config.toml
n_layer = 10
d_model = 160
n_experts = 256
experts_per_token = 8
d_expert = 32
d_shared_expert = 0
activation = "gelu"
moe_layers = [0, 2, 4, 6, 8]
router_score = "sigmoid"
normalize_top_k = true
routed_scale = 1.0
balance_loss = 0.000346
balance_bias = true
init_std_router = 0.0114
lr_router = 0.000895
n_head = 2
n_kv_head = 2
head_dim = 64
vocab_size = 2048
norm = "layernorm"
norm_place = "pre"
norm_eps = 1e-06
positions = "alibi"
qk_norm = false
attn_scale = 0.125
tie_embeddings = true
parallel_block = false
init = "normal"
init_std_qkv = 0.0395
init_std_o = 0.00884
init_std_up = 0.0395
init_std_down = 0.00884
optimizer = "soap_variant"
lr = 0.0027
beta1 = 0.95
beta2 = 0.95
weight_decay = 0.035
lr_head = 0.00865
warmup_steps = 200
schedule = "wsd"
decay_fraction = 0.895
decay_shape = "linear"
final_lr_fraction = 0.0
batch_tokens = 65536
seq_len = 512
doc_mask = true
train_tokens = 491100000
steps = 7494
dataset = "wikipedia_en"
Below are experts of layer 2 (counted from 0) of a mixture-of-experts language model. Rows are named router (the router's row for the expert), down (a neuron's output weights, with its number) and show model dimensions 0-159. Each number is 128 + 32 x the weight over its row's rms, rounded and kept within 0 to 255. Numbers have three digits each.
After each expert's rows: a language model's description of what the expert responds to. This comes from a sample of Wikipedia text that the model never trained on.

# expert 55
router:145114111126144116149157152153137109083135162165215138162146124123139153128120123068104113150118134136144238185152144176107112199146090167143127106123117079101156127156095056104135093135094171142128147144125187130128104125143134117183100079105138055139148129078082089124154099104118115118069056156153133167155183154048016153147110118167156110152105147161134162144106102117098105130140109114175090086139116163124164121112114111127093195135158114154158131102130107135175117137159105
down0:196156136161161162113182132110109130134129152129116165069142060110090131146140127114103119109145188138151067071095119142133144123049090107109069093124138152142172090102141102130109032169214087188128122135114203141107093117093148140188090122099137110103148125147101112151151075118149115114137153047157114146188160128122124101148142133166162101107101097132198059140094167129129126103120142149169198116158092146115116099107091127163165173115130117169136148137162078118098135131128140
It responds to: Space before words

# expert 14
router:170095125091117124091103160098121087114152126126171122144153171137131159080185086082149068105124119165142166076104097172170114195149129206159166092174176100077139126127078123065126115149102142198171122112152143141158142100159151181113150124078190069140138103098130119107118088094137082119117101115116139133147153187098073104120103159157106121175160105137144129061183147165108085162121143117114139093088086113158137166124188147178108136124152176133145164140107080143116100099095070
down2:183094137113065160123090115128135177153153101144160220086156145157172158141129153120093106177098116140131127165121092071135150156132140104148190081131146112105194134136155111079108141095147141112145126107124157128147125070147146116124109098109127098088178135135112134089089101160139083125154103130119128137107127097130114087183177052092063160149124117122156075103151186099120160170117198167151117135187198086157111146168074068221110149162124103108097137109112102101095113091113111
It responds to: Ma/ta syllables, with

# expert 45
router:153048148166105128113156143127153130090169115111172117155153151095124168106121146100178106106149131116114160123131147149155129175109105165153112131098094102086180160129115045162164117117092160132122168041071115144145148101172074155139108109102124090133197155143136079198097068151149149134092126150175141135160125100163080176135139112118140078146215104116163168111113167111101121145101137111079137115158132142098096154124121135099067142134133148137127154123149057112196097152165031
down0:169127190147188131133119173107105121094174104132130103098170118130119129135154091168158172165093148130133153105107102136143108110116071084088101128109176197168142104105164136167101126139141120133078037074064114135141085146103113141144119121084113067119107182168132155149126128129129188092173113114130104167169115109090099109069141158130098188119111084184182093059123156107170121196105116141127095105151135139166108108122091136195113097118199115128173105186125099092134124143150073
It responds to: Table numbers and "ch"

# expert 35
router:127078127128126110147140138177139069094120109104177197145111078144138160098108118059120154159173125119130178139125099125108095131111120195110136126095093072085097081159163091110171101093118193149166174116123152156106069152103097133154124132087176101121161134106124097164163130126150115181089178124136172099145148123131051132093124175082119129180222147123141145116079155160086127130121106121106082102122079119183136202128128085079132116088142157159135152141140068172133084144146080
down0:152127167179129104106049120073152118092094124094190180084132158147164079136113109149102125164129129101092131122164052134164107141122139092109143155105120061126101155204138096121089168152138113140117095102116085136162106070115058137130096161114088163109106102074151114097190158137106099138160170072138085153169108128119148145111175156166079137152117147065121135094146133091134137111167137163211166117156127114098122166149161100168151132164183203168132100126126101155124160072149147
It responds to: The st piece

# expert 54
router:119068075093160113163116150139163089113111150158184148117118142148111182119157100112132074097136137109095166138184152142133098145120124213116164104126130103136144068121120059123115152135068134165169182103132137111177130096147120152158075116103161090080206127095132129170126116101130086155119121131141131121192112146118079094123191129137172129167199126109110144126144160149105111184126077117100129091115044174124138144172178188073089117108173148137125112145151085126139114099136037
down2:092214147095122146133095120107137056055087113187116103141133116128081113111128112123167126098120161116114069132150081166163149130146105155161094128135114159159115137072088139194118129164135078119122160143155167167145150139097110099153143110151069110160165146137116087173114129063168157168164120092060120111108143157077168112148164099107165133139174132191134180179110162205118097115160109134150134184074119096122082161147176103112171097111136158114118066156110159114122117097121056
It responds to: Line breaks

# expert 22
router:132082131138167099135145153151131117086099114101198091118172092178123195082126105049159132092166100153125150155192125127115166156131122189138138147122088046105125141123134069105135106142114156166123164120135160176117104118120087113142106109096130103160144164125072117129149124093144087143070082171144123092110145167153091120152090156108139098149196167103156151079125132157132116146161085063132051104159107100238150125125140104131132170109138107139151151092149147142222145107111104
down2:142145123166129114139088065210161153165126158123114142124198104090082121067145146122134119107144110112079071112078155154089131113122164193150156108155107151171100162061095114154149128080123128080136194132159123162165118092138100139132108080102137116107154135098181142164105135148124124165109084167048117134094137122144069141152093094108144081142139052112106106129093119142179079174128147182152110154127071169171202166114139130122140143150106114144169108155106158062106143146142191
It responds to: Words after possessives

# expert 50
router:098105150085157090126177118084113122078174126118184117129158138146174146111129131084155063112148135170156112134160108120140162199094130187170106099110097131051141096121166102142111093123101123135163088085122115139191137142159107090169096115098155116110198215119138119113127081159112117119111112075175175135147170137167137102145171145124163143165116140120156155134094127169118105145145123069092127154098103130164140098097219097057104154104108137119127159076107106103161122095171036
down0:109109099145123101130098194079136147172132080118068165110127145086118134166123165176114109058130163049164110163107127124169074114135169112141136090077078138111129117091173100179170151179155120089140213126161156136135135159117086147167085085197141117075128141176177165138124122152176077137143164144140102129100105152081151116168101177165166098116137109152172153112127108122131087121099141151115113175061082117155130101122123088104140179083093090044155135108152151139134125114124154
It responds to: Name endings